config.toml
d_shared_expert = 64
shared_expert_gate = true
head_dim = 64
norm = "rmsnorm"
norm_place = "pre"
positions = "rope"
qk_norm = false
parallel_block = false
init = "normal"
init_std_o = 0.0502
init_std_down = 0.0
beta1 = 0.95
beta2 = 0.98
weight_decay = 0.017
Below are experts of layer 4 (counted from 0) of a mixture-of-experts language model. Rows are named router (the router's row for the expert), down (a neuron's output weights, with its number) and show model dimensions 0-127. Each number is 500 + 25 x the weight over its row's rms, rounded and kept within 0 to 999. Numbers have three digits each.
After each expert's rows: a language model's description of what the expert responds to; "raises" lists some tokens whose logits its average output raises strongly, later layers aside. This comes from a sample of Wikipedia text that the model never trained on.

# expert 22
router:477512481498498462480466504536501447479548434474496550517526506508489458514494512475468475504456494515514445480508491490487526470546500522480495496485511491535486492500500491499491482523472509535512491521515536493516549514464511525488470509501492501474482520516468531512486478523522466533478463481476507486472499483473490438510500513482515475517545496508534502461532494496536515424479
down1:466510521475520489507518505493514529492544475522495498526516505517536508456492530503517467492491496472491500495460534538510434489507483465528486509535520551509480485485495521519499437524474502520467494522519502524516455513521469513521494497476535533481529530545477485493515503468474566524495555538474513481463488476472542480478502505525505496502498499504506460505466517538459474519474
It responds to: Abstract nouns naming a kind of thing, often after "the" or "a" and before "of", such as name, term, form, genus, birth.
raises: " of", ",", " (", " is", ".", ":"

# expert 18
router:492505500488519462501469533535455473452472447469466545502539531520481455499520564488475499508512510475459511490500529506528474476502481524517483506521521503523495506496525508475473449516480476530505508542481531486481530462487519520523495514526504479494495506545469503483515492476494458491524459447456495498496456472516500508498569503473525492510511523496518520480527488483511479472519
down0:507507502474519528494470511483521578496523513510523480482509479510483521516551519551541475501506506496527466501450470508463518508515461505505508532496533479509515500515549506503482546516496519519527507485500509504519467534503494517426511553487502491520513499461474476479477477474504527544487493446511500519499499505509487532470565520541469454505492485458491484526504474486516487502499
It responds to: Nouns for people's roles and offices, including agent suffixes, such as member, President, coach, director, filmm-aker, review-er.
raises: " and", "ship", " of"

# expert 54
router:518533508478481470511456531528507494478501472491504507486507546487481506519526513469499476541547487443518513469473453498495482458537463512506520517467506506506504499511472491443537502504498489507542487538516511518540508499522532519478459518469529499445496486475517526492463509477539469520471476460474531485493490465489478502489522481488485502527507543505496513484502427451512513483494
down0:504478497508465527483495495510518542456520540449512508500505482527464494506504501497535500446510487460497523509501509453483517519513478517535493485513486505500502477493506527496525553503528545499524499505481466486548519519468468419473501507491513480485549519476506513493527491469483469539519508488480508553488514523493520500460525513536426507510486492498493512461545472480484492539496
It responds to: Single digits in scores, tallies and statistics tables, especially after a dash, as in 1–1, 1–2, 0 in result grids.
raises: " (", ".", " ", "\"", " \"", " to"

# expert 58
router:465524525530521466519515530516497481499482510504479515477488480533531508529513553481506487521517539485516470474508459546477500505495488534499516479442512505486510480592490524467519511506493480493537493526494547457545514508506516515488507521492504505495485475506450528481457451482520521522507534455480536489494459497494479469466467513508514538466507494492483505515509508479521504509450
down0:517483479511494522529489459495478497503515478515550453511493477541490478485498477508461504445518558451479550491471514499523482498500462503453512527507506493500471451482496493469523485521551538477503499511446496496492499539494484480470512516509474494511488514479511506487481489534511513523499475539497503537517515495515510511493573465527488483519489490419471518487516484530527524515516
It responds to: Temporal and locative prepositions, mostly starting a sentence or paragraph before a year, such as In 2009, After, During, since.
raises: " April", " ", " episode"

# expert 55
router:522504515508517476473490519510478478465504478502439548486486497495522491530542509470512488524484534482496475491467497526472524500508465508474513502492484479555482510472541511483477498486479535481539455527479540472478532483521513509526491532451511461466472513530489512478455497492495451480508509467472516464470479499496467453501510514472535457536513517517490497450510485487553495479477
down0:528554472471471541537527507498489518495502480490526494519473520492495491515522480497480512471529525468472515499490483504526489503554471512531475487560534520483487482516517511492526509480488525463514538482442481525550445552511485515508484516486472504488475498508505473553530512444530497526539479502485492493507511497474465497492566531493454490488497483484514510519512505522459468496493
It responds to: Words introducing a role, name or list, such as as, by, including, called, known as, and colons before quotes.
raises: " the", " a", " \""

# expert 43
router:526559503490539483516496520447499460473514525518467509486497496474508501440469512518511491518534518530516490483478462519527525503501508505515523507483523519518487462559543520494492458501505540509513494528513579539511464502461514520490459563533470491477483546511486512512469506514516499535497496535461530497466507518518509511496485497500514463514497510510521496522473496452504485475488
down0:521476525512462516513489449516472530489550485485515498544502492513512446486550535497517499446500492478514468511470494480488472477512486479487508500509517507535457471502488476465531493491498493513490531500451436472522456533482500496520518536494493491498519561540489468523515518484520474516482516474505486472493503483493493507439575481510501515503512466492512503511483531479512515497547
It responds to: The word to before a verb, plus modal and auxiliary verbs like would, can, may, will, did, in running prose.
raises: " be", " have", " go", " create", " become", " get"

# expert 2
router:520537452509466472501462531503469490510495483539479491510508489507493513508492540463527495530544517496482493509532489497527484427560469502473525518458514505485504439534518507506522504468486499509526494512532503487487510511498530530473479538512491495454482500497464537496480503482523506503486508434486510467453470488512446455474522488481532488533489504467498488486512509461526500481470
down0:491473504465460484542501492464537531497499529473514530529512474471482505517515551497516489502506533533502460493501497461506504464524478482513509507499519477506472496476561531493546491533516518522521512497497412493492491534498521440483454475529483516470478527507479499503516469445518498509520502484482509522510500512475549520514493475517475485543498477486463496507534502501470478550511
It responds to: Individual digits, mostly the first digit of a number, in dates, scores, vote counts and table cells, such as March 3, L 67–87, 1983.
raises: "st", ",", "–", "nd", "ward", " and"

# expert 15
router:510512492487527499503498534485480486524479479467467501484562546503493504508508501488514478509504523411492484480494495534475520475486537529494475507482488493527511477476530487492484481493476525491509510499506522466476558496471500534451455524542539471494504544476500495525478473512523512478475455496489519494472483464489502534533485526478526548489531509547478501461550487511520474477502
down0:470492475525484496485494477507537494489541518498482485498498478515473472468506549549479496459507523463532530557458501453484496499511485527496480527503533531518479485533520470470493507525499497521500501477478478496536446490517505476489451511510516503519506504533468524497497487496571461515526503482504494462516484496503483529444543461510460497505515440513493508509458543479480507483500
It responds to: Middle syllable pieces inside long words and foreign names, such as relat|iv|ism, assim|il|is, Bragan|ç|a, Nid|ar|os.
raises: "y", "ue", "et", "ie", "on"

# expert 59
router:518481472498472485494516491506494501474529507515471502501481518539523442521519521506508457540534532496506507489522486566479528459574489513494480457469540496479534513528552506477496519470452522503511448492511489470444479494484498538489527549484474457486494523548499521516505500509510487493492490492480549483506469514510490493515527477520510482521475524480520470472520479491495496507533
down0:520483495513501518474528475508551514426485544471502500508510488492480539515515508478500524469451494495477531495486467499515469503504486483505539494491532509493496456483526508494464513546493474479532542510527513499502474492528530539480533535475534494538495518473494525536510509457518469439524517494522478567522537514481499496534524508473456525525504480508463497484516489532503498510528
It responds to: Middle pieces of words and names following an initial S or s, like S(or)rows, S(oph)ia, S(idd)hanta, res(emb)lance, also and, for.
raises: "i", "ron", "bon", "ry", "mb", "y"